From a checkpoint of a small mixture-of-experts model trained on Wikipedia: 50.5M parameters, a softmax router.
Below are experts of layer 2 (counted from 0) of a mixture-of-experts language model. Rows are named router (the router's row for the expert), gate (a neuron's input weights, with its number), up (a neuron's input weights, with its number), down (a neuron's output weights, with its number) and show model dimensions 0-255. Each number is 500 + 50 x the weight over its row's rms, rounded and kept within 0 to 999. Numbers have three digits each.
After each expert's rows: a language model's description of what the expert responds to; "mostly gets" lists some tokens that are sent to it at least half of the time. This comes from a sample of Wikipedia text that the model never trained on.

# expert 3
router:504528453474558539534449583538545457471544511523496485454591469546575542501495463436446497498532540408496503630603407547547584470435508489489463553473595591510572495493450421469453443455557550490470540474530447574487480483494538534507454497528492500492488606445432529510548598441519555520606445508530473522484495535545504544494542539411401478533553596497531410424573523500535493452573489461503479575532518501484456422522534524493510560445406441504551503442625411448428472474461503498446463510481558445509527525534531432493467379522515541510438471470489548523483516567410418528456515574573453511594438448500473482457535473544539611547499540432572613461512470495481562474501529512467542520406487466497456558491469448521535609390418419442458483430516531464443479537496612
gate1:463525451458532567462563411484476450460540488520562512448471543546533396556492442607556545451528568427408500533475528475499497370559456535517496552428462530518460463490440448477382462440446474526545570557583514502477499567474540482460534541535478488471497532466508455409509474570525533436545528437508447439562554404343542423453605504542482491472509558535478429542445442492539497577428532423455490545507534425577566454490500537543517389522524480523416526528536493492533463554468604498482618551484467398524512531469469429485634453545429458558493530541555478582527507426558503484454484466542510426498451483520475487522467447567484521471453579429475567392539527559431502492559553588478492535450481500515613600518489457558517504463461450537493438496508451461471545502473566
up1:556556426588520523635421506544476448479509482548474435457547392524520476543466521555577531551454456511579535433421533450444535553521512493487426566522430537538513438515546422488524511478502583468472523571485542463464573521495482432543450450451477453525519563491500596494544473514546456552458554672427536531473502459531516462527477475540486443532540509413507524545510473564488504444518416525574491412470456489529607514481516469541516498486477500531466553483542518480504505505445556473405508529485531415606445572592345465482443408471644536551399550520575519532437582548488498403463509496490576509421416489462522538455552520465555578500435510571478514502481560554529542472463424580466492547532517536498518584534424487570497478454437528483455597439495533473558472542472431
down1:518451462538515363478501513480522421564422558493480460510469529431525502484523582514489545607454488467454477462451562500494564525534492485501542486550585473524516539490503518492507502529515513494446455477474490469492619579508573410446452508546513466441437557508581456544506393451552532477511548503417478515550391551570500502590467461523485461477453570534459552473494587420569499516539514447474467478574500515496566585495528517545464570467519498489478603507495487421532552607488498410466476471494599538532441471478546536495498584553539534488462472514552550447493388475490456476591545496570550440513538495459574380507425443573581467529473689515540452509533505569462459548428452458467585510469475489466430563422593523592579456581477485582512502398494489546465575526419492
It responds to: Zero digits inside large numbers and years (100,000; 2008), plus magnitude words like million, billion, thousand, hundred.
mostly gets: " million", " billion", "0", " thousand", " large", " hundred"

# expert 42
router:553473542596353449536456389507469524478541466487535483426471562437413544535539466509475484467520452430536435507449614522452472556527516498522494529453509554389545471405436553481492532461540489458502506423577529513498487512454491483491493530503608569496496456445484611566533484450469480507514546465537497495497556467349492512530528472618486573530520480547488477469474434608528498544536440543473520500500506519524505513494511363501564451497453428558507589417523464483475508506428505419528500391518488525483584500529494484541543407507468530516547494462443583556552497490385435569563396556444469439460555452526484484457535421487402559440448445503583488468488579491401556548534413542502513485548518492457552522451497443572445614546525506533495508523590426465461560598522528
gate0:398551455510492529562448509560497493503503572467498400440447511499497466581582502495568596624506519517414523445556537492479507550511535458494632385481376531575471446472506496498461564497464442470487430539509514498544467576392523449503461478571392526545506473465514468556520468451486505485508556475558513415430514496498513513640565438549490533503512473473539508452488522485545546545508440418442500455453478519503541573520544596433520587544432618468524602445509515542522491506464428498433458493470503477527527501533438538498556421487495535547530388481569487579462538464490523466487447487439448468407539586536418499445494475486456485494339439462526489403467496447554597481424548476505517467415553528551470524407551446503597417452530459503561526514583507489438488508488499
up0:453452472446569534499637582488443508493523471528525490510545416501475482520548501443523481493520477463459493558419422499401393577501558509621595480540454504515524473480506511616475557486473451493528534543530450587496528520485497488474542465509534555515516447476461438491419492539439435480415557441502468455584492559531442468530568518535453419531491437581467522562446504487451491436563463548570539436569458559479456538422401514537465528478410504360585494532574525575485605353568537481555489485535527488509593491475499484522489521537481536499481489494437348529476472525509542473504505516538465510470511465409487473470415526519459549427534469535464538505569498553556444478531447506527610548520512482509604587445585569481449517480486368476473582480484426520501379511453506
down0:451488503466466619508491505494432409431508544347512516501496523512543506561505546511493535534524375546576530497458571561594499541556449445519520515476453445581518488593522567496523625525475482580517461552469609477397520464523580480490519526547448436471569487639506520529589542523511514577477502462510550555450415608485478462508423464414466526418553561446490441483555569448486523557510616516486518536463541445531467466511533493427549550502537551506557466533451469509471483457422512476509489520535520539531396484472497420452519510496424569619552488548668594508453533532504470445502515468448540468435536528491531466538482491502539483496515477454429476426435466481515588466459580583521556515369486421506513500511501553509530485467453573490478434474572505462508549543500410
It responds to: The word the, plus The, his, her, its, their, this, usually after prepositions like of, in, on, to.
mostly gets: " the", " his", " The", "The", " her", " their"

# expert 21
router:486505502437582554457521398440517487480557486382535375464495434465520448486430467515574472439553478590536438601408453603421470473552504625468449481515453416418496481509449412631470512524491579518519584567624611369502499467535540532522462471495465464544461615586529491516536521429442502433399499488491522536523521464403472474426492511510524479453558498515514499506527536456456474571571486467502523467507533555493469445529487485508484544517498558462422480470491547604517483432489594445512469475464475442522487485525482514478474508556473388584454490509518558557529461445521519607448517537461608487479521517519509539443427522570494517564536530471559623454476570559478396433513571429542474432421450418509518473521553465515479515514509533534521500478454531549471469528484494
gate8:473533429526455529458523464385405506470504469506482491403474536487567497522492489467493448564465441414476459547502582552442521502615476501536498427522490523520614419512445475566524489492471507456522422519492482440459505484468540557529524441554555503452474492496530500409513496404478494501435452546519507511473540445517512485473544548508461462592513544467439502560429531473407504529556480516518451528502550467479436592425456440405527461439498535520548485571628621555512476458450511512600489517497505427476489478486489535520514456549589463437488429508440584561545443505518491454539550504649486452466503496449445672400450505567454521468585495523513434548530602386621458584455564456507481535477490494425497465504498525507518640469424467538478508518562530495433464419464419
up8:546487547400614561471460508508508425511492542513545485513529602489547530427486460436550443533450436525476511517499560502472505507588473461439474486485522445502562523520512521487603530484439369440510482467427524364448490534491495473536455499527436562456448462569581476489563428482459461467475526531539488516524445510585493486340580508508519613546466568506487483514527451502561494549503515471569606545479483418497420431392441567490520460503449488488448546481454554452447537529424518438507498457473507538484601401489416530495591490478586557455511498531480645539484561448432586534464484495553513468578510427520448468498381508484445408519486456538598571585457462521513432475523527546531501512400497498517538437546507520602537506488488456490405525513540484557471446428417497
down8:401555492496511518535438495542528516475463499415447484509532462490417440412473523477558498459532462495499418483445469439427487432485573506569553575533457605486477506428426561442473459396522506549462513441471469449539483474477415494513465562437492500461566537499416480529471450472472541440507352529457447521516545478388542510392472419498483479532511526510573491488542471467404541430478515397541481587526469519491444512507501542483521416491495542487510570467518460489547508527522498478521542624500483556522505524530570450453440394507420447419402532493375408530505517493406529512497529512436549544568418521574559469460500481602556473472476493495495440524494595496508573431558531490474509445458612428522406570483473503485621400495464453430520566444473477619502461533479442
It responds to: Last digit of years and dates (2007, 2023, 1971), also word-final letters like n, plus century, BC, state codes.
mostly gets: " century", "IV", "n", "BC", "OH", "FL"

# expert 61
router:501483456493401513488505425504497550538572493564510543500426523659448501518570596505459518554470474480426496517500553566521551477561445498543465493474567416601459490550495453419536514546436467461455564476440384468471517465394531432441578526519468560541446486505583497538559482449605395447559549449518467517465547501533449515530539504541514511543504444412573500638503485472549479445503514542448480463514501402480542543495491486436539544483458451424592519425413533535447502480560513541467547474524472493475416537446511470566530542601521533462486473527498580512480502510514505589442440560465493493529405455452481444513487383498505478473450491403428376506482562450516566589549554477421514487568494434526406549522510508553540603469573565589475506508519461460476471457446593
gate1:544547558485420448413514499564468532536472478462477427458504632554455521501462583538452509634438490533446458504534568538507548484502610442548554470439547577498511469509569417474436501539468489476483548501446522500480500461499511488538547495530492537502463493543472483470533502515505426510540473417513488486484515518562440474475568471543465490502507487594522510536555464501502424605551580498428547484476493481531559532531547487480501552511581465553587534397370602588541550454515544506468498541461516493422442453508514434570460550566518651485560433499563497485447418520478453570468411466545446444592483400351516522504462511535448569441464459439398499387454559503547482454421523419519502405559429496471603491488522471464542472525464472590492438454503455503570510492495589
up1:477432477504496508552420445544546513535467551498459420478607470470511538476490514524514481544442514507494539553528459544539594457455577482571502562535589479486548438501529406496573490387565553511465443586567514612587436468506439441505460484433448436469491521568484460498452490530557528425464570374428485454504440439569495540448512588483404533434481497513531617471471391476536592428551525484512448451555480387455429469444550439600514494472501518444467468497562474464430481489434533555521405550474513564594508561430422441485547508477506473472406525430484496436609444465483464467585550531415557450483512528545399493527518506466494550549528517531462507574447455538514398507534443454499521538488413503462431532560486511486510515595462504538436491474570539486541496433517433
down1:543502412598506535543517564456529595515565446550645561551464592540421533485511614500467577548538499599443519483545408500527537533548458521484443364443503496532410512457506601507517466478429456466455548506458489436522497540438533423497550488587567582498492598455412492531623571514521432450517494522456386536462545488478482522494508610489557416498517415440532519490506534426467492513501555556486551497410460453493587455593476516475548516483538466424552477449449462570504497561574531558549462515473457417511526484498482411534473485571519511437468530577472546478475486573495539478444469487528486512518416497511533523480471520541481402407469488515496576432456522455493556514500510440538557456607527488447587500462484508571555487442561583563515410542445556497453507445464480
It responds to: Opening quotation marks before quoted speech or titles, spaces before table numbers, and capitalized word starts like Re, La, Al, Con.
mostly gets: " \"", " Re", " La", " Con", " Pro", " Al"

# expert 9
router:547486457483512451441481382550542526489498449542503535544495492521544529511563529443473516398482497447493546594508583558440466440528447505464469470537552457530526533494449455527456506473644485443438509474459576418507483536461403530542499495513470537519482541515522532433484496373562559573417463522431468486507476538481478518497505580503442505538497483554605462473425554492442516457484496476432640412530541531458484533321510498515541533490532423474454466487450476430629512377452470497546480489423487467527438412428472436507521425452489433510511548377483473464510504517539485425479520557519504474453540485525454469463543486488501596550501504405497468493552584433493471608502500483502508527538482472431497524479500476424500435463519447494695493502597509458531424386539448
gate0:512455394505569475484579483501521535408511486448470408496521550512512516540476550533399519588456441403526455500454592505457483475527525536525450444416442444502656448613458422469541459567601513548462459523572513451498505598543470544469613497518512469423489406518493592492554496499554519593471520546488496441499519517499504379488515478527458500530587488453459548468540509482491618486481533498476530490577468510602458512464555534486447589542504459539481447535415509460487586458533488419485422455437517529526525446496445416483565494431480512543569449484494499421532500591457568436423586551530498438501512533482464406440551512565417459448526503407586599518540532548481558615538462540524514535520438505482556491485420442501605531496485556528508452505494508513477510501604504
up0:554495615426487456474561598599481583501481479544466531548489476519565429533439531561517514504537553402539487549474506544436501498606497470529525431511511397473573420478484520563552521516574570368401474461525419441518509477468506500458538494416372621444570495399579481543531528462518566448586541369472519438534489504522582402476460557442527578469523549418485547482565556434457481454503492466483516495448469477456425475496417573524541433516503474512464563469474471455511513572441536609487552427409511454504504477397432529435470524494578481572465526476439507512433507481539488491423509568455443485428516443467432465435588512513466552464509500499452477502540511465540563544536495565525472391514572526511484497552474530543447562499512493527493432499593484459501528428537460
down0:517476503612453541520439420478530391515506462550528453460599429435482394527474567529490500519519506487343535561496524501573518598464553511541466497518467497518441554421472531582482484501538413507571437434511437576546524490556447529565484405483657487485484543452481483471429458518568506475552398472569530535401430608497479577522545509413511452388505476567562552438511478483468467570486498500454469605435539472460555577494518458549442455461450438488469529436505483539510552483543496529498401552508539449518547562530508540494549417474504520417435448472526535518529427495448581596577437460506611567511463587471440565501547459457528531492505422580544509524461570496499529523456479489470485545494511481555487477570556567521418552537540459445577500585488480527521513468527523
It responds to: Pipe separators after numeric or percentage cells in statistics tables, plus closing parentheses and semicolons ending number lists.
mostly gets: " together", " money", ")", " combined"

# expert 33
router:516455527488507496451486451516474476451514539439536449488480479530516496601444403425547473491501496487525487413438643519465536496553620531490456530460510567482497522461427463430501567450517606443487513560527505508486459454496412494629464510503531477537412536471534455531511470486492598479473489517489459468496462509585418509480420410478561500507467475475573628553520494465474523502568549427623478478486445488610507489592581499468553560531552563443485553530638547593512500456445583580456491490580525538520467493468451530514420475428500492456484498569512527510496531581479451494419481523473439471542534527459454396473569424471559401493494514499437564481537474602514527527460398379467476523475436579506494546485492521522524404454479463453600454500586456412506583545512461
gate0:405494492483574497541553498513530527445461526534558470500551524502539459492483543615492356448411513458503586494568461420558463437479465362451457570566500486459548523523476532386508524567476453489487482558548445504529536486532524526654422505472529516499495549548479604527498479476415473573472462570514505558506463576482479532554523461588549483501419484403498475547600477532403513440471457487490592523485540496554484462427381569521493585486522526507505393414377477483527537563559452462590558471472483532561560525497526522548523511539507407497582470495554458530433526483533586524456444496545468573465438458549503528537552456508441461378496486610497517435560513484462547508577510482573618529465492490581536542490508453434493522544554523513475518541484506531541460543520596
up0:557401566509435547491549462461546478483482540537522479594567512534521507478497488416391456499504406416626528549431491551438508481527596442508505538493470467585480464453452537471501502509484482577554567529560428501534450381499559484468488583450607523569540478489491457468536422523499576567554502540527516485528610471481480481565575607534494449511479464493472561504470457479398424500497603455533585478589645433465484458408457468489493502526562598486495426451487460499501373421486497568552486475569587510490447504599474448520533454504455529489516424547435498511433563516433465525435410466549510531479473492559512521549537522434477486502479580477507529536548533495545528433606521402526521440467519416620458518451512503448553525467523508463462499563523441505427465545491508
down0:532491486572511557554491524460514598467489457516462497477590479455475468506482499478527508433460565467445433459668569572459563458431493533448527518510552495469521557583383575520491570561516532473595453569573426568556509462479533556512477511466610517564550473551540487545532494566525486535511464454500471548578485538513600530485499537374432500529599496490527493478563528472508430458464532499472453452535513363496464568505540572497513576476526558370509474498523552541446488455507534485536476438504430532528577622538478490524567492554547477493463507537477399503509423508499399442496458570531579572459442538539428475500531564550422513532441385592522488590522543425481461428504534525468544535476464477402506477536582424490493488428455521488427476538531524532494586476544395
It responds to: Colons after list labels (Names:, Executive producers:) and pipes starting a new table cell after numbers or years.
mostly gets: "′", ":", "):", "°", " ×", "×"

# expert 55
router:444589468529468481541444588549542506555495503448463500512448544436471483511489506517520467513507625528560597405448526417420553616398437487519463508474479481529555530518488490538502549452453532569512492420455463417478577543502430421639430536494454534491563378577461448456527458597497455454544466447433499464466533461538464508489575385541439475630406584454448502472500484463615508468494517391502436453466510412423519471496478505534424522549458488487499508449551541494472522586509516524482505514533518602466564457531490466457497429460523577583530369439423434430474492550566555479462533472535554527470491456520541443424518437503484450451537516554544490422504475498474493571493542525502544508450609565509582482391459496501481520527564526492470561509473541464533460555535505
gate0:480552572503467479472472423526486554519491482519457452539405586511548502476491461518447506516450603523500637466483471522530488435523440517450533550442455507470556510505368456550479507524402544486511504439484526452579548518569414444489454415443543487495534519529542534452553496528473493489573524572485464461430535483453435522448478476455542559512554449481536515455551557476577454442515548472488507443432437428427460521490464458529404540411545511627509475446475507510488464495498481640531593490543452443433578425497493447454464464519409544545508424464489474444489523499478504515478573510535455528556570530436458570527476418489439525457507496484526576568487425483531533565504542544455491465575578553521571486567443596482579386566513540493471466536526515621626418442391383
up0:575481422527511457474453483449533503434545465633333463512502435468500459490508469473537533521552468459480583554421507465506468470470508510513513457554382513536407575501476545445531475470509513477503507538492530475516563514552579458405490463510490494564485530483497484540481524523539517432524457533492450537487512533502464519525433476552505532575500529585401564448596539495424428548500502520422534473472536568459563496511481422470546493466563495559532580546383502582541490530501501456496537462524527630574509554555492508435399509609418525557570485441415458542552538522473410464478475346514438467433519600578522462463545657530569520501462420537512496457433523517468550436533436456540357464501491531456491496452471580438523448462499524512444540476503477500454533595511568
down0:583435480461536523434505521507494546490490430522589468473487509436533600453539491513421367436472468433545447489465442594495499522527500482458500602454508543487491482415507539544587438618441550529528531571474522438550439507502500538457523455462487620482453492387436542551441484426453511466390556566566474483460507555550491444564644473573440429518501502515489533443534491518476534514467466541456570481494503477543532518500520524464494538505433538511501452464436419457524538591442529497471408498510529559544508486441495471480460482583547436534486546585408485538592512488519529446426509576501519411482484482484486481521435501474487532540414411478532604516425472514606452397445463492454496449475461519386488580543491413503476473574492581548504601578489452566505458403495579
It responds to: First digits of numbers in years, tables and coordinates, like 1 in 1987, plus word pieces cu, comp, exp as in accurately.
mostly gets: "cu", " comp", "exp", "prop", " responsible", " Inc"

# expert 13
router:514666459588560434447508518570479470536503454538541481503599545499457543584416511493460568471451507599489500467490525423536525562566520503461503496465527498514437600517551551454447501522530500512571453525513400506456564430570468414506467451466524513510474466530561565502557479554574550426489592513636590525498501561582509546571586520546478510539529446537412461452481504546515519548478509543542428591492505485412502493406556516475434470533551547476547432585536529527457521434517494441389475537565508533580452508429495626495511463467515558478498358554463427470509515488565463524514456590467524571448493508465511530563507542537528505477484451491652528574523490543545559444508475460576489457524479574467454511468597491564572476509495450471494571555503520613483552498546502
gate0:438554601468496451512471428491463422554524454445467509485559565487393524417539386503491507552469488485555562428464493563511499559491412488492577480485437501468526482498542512564417505508385537502478494497516488456485586502533472584532609481522523433616540409470484487414498539572453589462502575515578490439436459557533548564490528505541432417419520430492480533468539556572440476437569440511449526554509520500549429538460482519617587486604577531512461533525464487484412597548568474518500525579572505599467566459500436508505367479528477508527532446545453476491455519446531517486542543637482447570459550509454491506462376469500515567480475551430447559549508578491494481521529492522491485388437541469471489453480500541595503416474609476454522479528491502490456459474528462
up0:466560474463441441422495599601484483482504549548485531472496476519450502577529551573531489491504603409480551359483517441515502487553521505596544614546565470559480616522511509478460453529533474437524454483477531562557530529533544506454472377617563555537471552555551494445517520507517452560543506459477572527527556483491551488515496399528474522459522452485499517506393593493414499429613464471545497496543420457494548397525502430504465526592440434525455530504562494512476522525583434513453488543536481588513391535483474565579619548495511520458476498508484441447491473488456561395455509599419562531517461429537573510551572501526437546561480468587506430468497462508508584516527466529471461517573562560558561453528515526561489534451451516416429457431558567508508508490426563
down0:527470505465456507566523546483518534494496490506492431598463524423545542490535533425474601509518516549407460497478478467523522500491508469493564440442507483522487399535394489505557519478567547461466500495578471489483511572508444423583518477465455463567401492502479495555439465529496560469584527456431542529528469453521486440524432598471489491536535509515432535466498490462558367544438502469496497456384473485496550405515500528454468493545485517491560583446473481556566450540474615440504500488415541474491502494427472485504504456437486554552506467419477459484453630518681465555477489617422479573566571447486490413534482480473485447492479629414486486600532522370578570531404586370483560482482501508461488546525512585501510502566484474482583535476490476540444557402493516
It responds to: Line-initial dashes and field labels in infoboxes and geographic data lists, such as - Ceremonial county, Location, Coordinates, Date, Genus.
mostly gets: " over", "″", " Genus", " Date", " Type", " Over"

# expert 11
router:489502478486614511388530531560405428470464583533476399499527548546479528479500441470510474547492539528571422526471527515453527436477480490459475483467547531467558479384499546412485537451587444595536458500522468556491494464535467545549481455449416445405482480523442524480539490601576433504366414508498531536502519494545509511515472529486488513451446424431425556456582388458546553503467498433555571501550503499429465457483483511530479423469545429578484461442451488489493551424489578540435582570476460407542474499524506476493473514504558504459498499515462487486511418481511577547550529519568501543507527511524717439474533484562438533492442472448530486405497515459556445480505436543523498536544537438524505448448555543379468579520586619423542463542511425578530483424516530
gate0:466517472465478427511454486458516566535348402525437506475478456470503534508486534517498525535574518407504479498454551481558484451433573541485484547462575511465499488533536436483515499567566441415536505447577529476503510449574406524505561524407514527459588575480442563538533524553557474566496456486551540546438513478477454429545579471449455556541543449493447472482395439514453431492539528446485557502528595537512504475523507573503496508421540509429553454511552505566535474512471531567553548513574564465489508424470341582460521418478402532411474455640479498475602507602524477521432499459389470462510440530502531473551472436496503634471500492550534504497573407477518476573445567574498508546525486452530526554509619548531507529572553402488535417545477571509423492471462479
up0:475521459457433447459456499471528403507414380503446464575452497589491557505525457494525434536524485411523483543545419546547561416437494482516446629513644509507491500442507411460572487460472524455612487468494508625463516381470466578531541517534514543527393522521456429513495496522577454466525503504585519514449524537485593416426430481551527487516484490509436508517501542614517594545524511525388501436501533500508617477520483473484527395525530508465486496467416488534429492543491539500511544562438412484479473491526503464417468575518501480513551504538584443484562424563501516608464550400472490422526550559523501467481580445476455504489556500534659475473437445487547526542436489476489538503489436529607475506539492546501426563491528506440457502487415406488444471524495529
down0:527451568562512435428497567485461489382531490453494529503449604468546488410508495477520510505620579538411431504585464452491505492488539572532618440473513481398539515521528570554505555489442443537470600578531500524498504576551478439521474520467489596472528503551509500500507494465524455453401491471461520473571432578524526516520461443522461468498490466549545492484509501388476477531428476515490509616507516409388475498522534353540443485470524490527446449483509449462501572462476443537500442457505500486552527436445466545516466517507538511470522451506417545472376553441403498471566502583580535559531505614463587474481495499529500507496478518424409510524568593532543533464506521534524429502479568503508413511514472469455524445579434490482438484499564545551720454462565498
It responds to: Auxiliary and main finite verbs after a subject, mostly was, is, were, has, plus third-person verb endings like grow-s, hold-s.
mostly gets: " was", " is", " had", " are", " has", " were"

# expert 35
router:544477473523511461464515568431537495562536461396558498481502421531481471556396599484525571464518510540463580417532566518507581462560506490533546555496551490531508515470592521493560534536438483508456588518460529416501529555579576507532502460508458532593511423433476529513526471511522493396456456510397551511557446564518545455466575513494432507501464532401399491532488534490502474526479478443371516492544483543469505531460587437443417417605395529510463423563534478416475488523379511411457525487537469466507498521489557545474604474569493569434523600467578496449504442421397444520494417503485521506600451481554470483512571496539475445481495519452451425415531390414428444585550567413478531463423498520528506508517554537511533515429507508466537508406465452477508473511520432
gate0:537471519455473503537512506510454541519514522494558483477514555543510512508615335519663513606452559515520507466466482397407461439491465492493507551482510459523614493498371493470512491495449455506465431535452567454487361585505459521510513393494536422541526569509446488525383472500471546463490506543458585616466456531579463514447476424530484491473572493438448523523469487548459454466516547491509479503493397483548540487513461491603497525540563540410432544542475435590475539529463566477560552491453554527515500516515454597509545537450451430584594521519581370618520445493520501546486497580488566477531442560514489502542515498465461353496526443482551477576480533562483574508479566501423513444462503531481494542457573484501442533481551406473522447485532487489563507479559488
up0:454583570516452562457550480368476496496515422382424419592483545524484576534566558481542484491555538520549490509462529386502485494476532469455517417480532518550519416526622523550455445470522464436550529469500518465590570476488530519447537419502524513552524460557461562539440551511497498507539495537482599507412452432565399561400472544565441523484439558421549671483480466510553478562580461559500508456576396554509503473528555544496522531659471479398488501502481561452450419534499445516534484528526516486548501589477462545508496498457431594472502517506598554552526448498523547523493515533455519495538462501487421439519541504506539403506548468443539519457505530517499528512473392540507483447429474430503555504441513492576406473573505512532537495484445466384512482419448542
down0:406543507542479513517415433514515499420471565469419495560521428544508444479455516513515428477547414422559469550443507508488520500542490484519590469465518435431591557445513495450550413467564497525555491627482491494534451441455396502472438496485555499480508428521445572479543579432472499532561496549467532475561543543465372569517469520549474430487489574517503564526541516528552535552483459490571518433466538513504563541555576526490458569515439558535508534313441525464532496513563495508439473523458484517462524509429473617595454477534562561521536425438417436514493467601515516503481559581549525457437521553485526475506409465531511450536439452508466501559493481503581565504450401468653576467489501469466564507526492527506542572489497495524559504471429413524475449384620544
It responds to: Capital letters and short opening pieces of proper names, often in tables, such as U, P, Col, Pan, United before States.
mostly gets: " Col", " Pre", " Mo", " Pan", " U", " South"

# expert 45
router:572440464443548544487465562542502545504511511432491493511510521483458510471636485595446483598477516486429475495462453530474518604384553484524549512442532477386469528536580425453462493489490506491449439424434504531501430532452567490594471487495491512451503483509489417504511539465432528536513525510464547496535479565530526479511490348515440565516450475514426458514472493511567413412431513461558462503542494564428513468612435491427531448548414544423446618590547453567505511551470453539528484548507516368499514507459529513524392540517499433494419492510493466521536517528570543502482529484475589506456496520518491493488455557496459536495432574468407541482471489510570600596380541456451449507516508522495500418438519546455469590560576468476497519589566508513352466521396585
gate8:506539418489435532515444439539549562530386436626536586488496486572510452506529392433502479431443533477498460480471512494493492496440574503461499578607524487473497594546534520486485549438429477487380517515518528472424492432430503496451529548555476458468489455523607467485467506486505563508508471566544498452525448508495528554472526522480500532498479450528588484432492443554539506504486482482538452479546483526570547511471583580519630454455490541535472401522575488431518458511533533422537450500482450414594494481357592449463526472476492545571551546561548483523605530523484518463407395482456531403512506469471541490479451552518508359508454461577597453467468401474396524458483571552481522509570467487498532373439469502530534461604508493460593459418496495480482597480505515
up8:452486514527449571477474529530466459543504508567571505502522464480548471552531551446544477491470586488501409522528475631465537485472421527594412438499558475494451535529421538530512639472454486433456512532534397434502516514556452502544530537471428563471604461484504395464402508530561458453470453471509447565493544494541513482452457492540489482433404520486584504494530414549482460450507535520420550503482437480530571489479467563511519467559372525469448498537533536503442547540471352477518514540456548563520506527511507528627588585487515589471486586497420590385581463537530451521503512425569556458582466573461473553442539548477393564495468524484484535537516520615502477532502501537470469533464575553545467518548553503442545467506547501494396437506493497533559594374465524
down8:434543530502516506476445465480450482480388469491488454492475532547393540526444574472425400551530455455461410410317499541479442498552587515558486533397489476492479544403446532461577574509536451473482515423500529475466455464470493497510428436457471516530467456493562577569512527466528428551513548459417504526538510502551492547542527534578434368531477568485422548474536513468472528579461513514591493508476535407549501491457490555448525516352589540629494525538491432488460582523602556409433455428474488476425564568502487452450491457515548552552515530461558454477475520458552531483465488537466506482478495571521541519476530494457445462516522547580560522467467361515498548519521515401485455498530444414549527519472495588574483515468505516539462455492553477478473377477559574
It responds to: First digit of multi-digit numbers (665, 600, 1979) and spelled-out counts like two, three, several, six.
mostly gets: " two", " three", " four", " several", " six", " five"

# expert 14
router:514469552539511478526511452537557526447472516578486560438510443414471510481537529442537590478492452467537447433516538469462506677426514540480502425477505552497464491449459531459500511468397419547458484528563591494508489534491554501437483494447503453487453417531437494524422545441465395476560526485475457455437512545573560513443404453594441454516558455478509496492483490490457549497485529488574546470479469516439543588555511554521456576513443558557391491418462538523519512573587622551532444468447515516524490469491588515555506548570496545466460487595361539443463546472509450436445571515499496489467552470490519428521478421521485414561445568589494619428389439494480574417529524518503523548373546422512566539485531456487473442490464596557513484537526539520526591445510536
gate0:434510503557547514481471476521492463427432439407561401474519487430449468477456503515468505484477484461511583509472547425514534448451425572495456571560593553507411413407493512501552621385491525562623537404457539516619547465461485497447475485438519487577557457478460520414448518529442511508584435611501481467521462551468449507561515566455466402469568500524460471504503482472465434550575553464481419461578502451503568514482463517584524492540521497426455564462415520493560436500486558546519540476545493548435466429467471507497550549551392586491537579528533512564445551525440382483461524554481492478444541491499479557484484453446473510507478443524442512458514451626478547531559525498415476489540440470539465488484489531427558571515562567572409559499402501475453506542568592
up0:535492472501502494506512464550539482463428537553435487483481443511470496535518578516464587497407481479526473558502535511585360474444474449557575528475539543524486561450535587446520477617491489589558540509474484469512445428536537482477461411535549531479456427471433486531542501483426511521488548409593515595469468421565448527519502486483538514501508467464515570497589525564559515434457455516517536424427424550481478459648517587506440487488616510562390453497502572565527487580496572499533483500492473494409511524475592519512403452543437486574554510418522488462534476574412482531568492500486510478518582493418480424602479586499495519546557530434528508499462608370546521501455515482587520622421446501567382515475488487498462493514581456457505511479515542578501508502513604
down0:542507552546498526492543544569505530492599519582561417474384454531532504550495459550602590470503585497504467491486566496419417503506587520441534483525536537384560534523494375508471386534471534537508545517402520442558480510469419555538553471437453370485613592486482564423469448507563592498453544439483507503448498536499382521549343533467411441544521539585534544493450493437392509550437584425507490452541444516477543412481533535503521551462463541517506465472418492444509456539435485549523469439457518459492558420508525549502488572490488485497512455462455425435475442493498472537512555510516535422534406474503541508534489467526515465488597428555530564496589522536471509559472512385567552444542490422427485503561438518504501521499531492442433504538502493458481462538434506
It responds to: Sentence-ending periods, closing quotes and brackets, question marks, and abbreviation dots like "et al." and "Engl.", plus table pipes.
mostly gets: ").", ".\"", "\".", ".", "”", " though"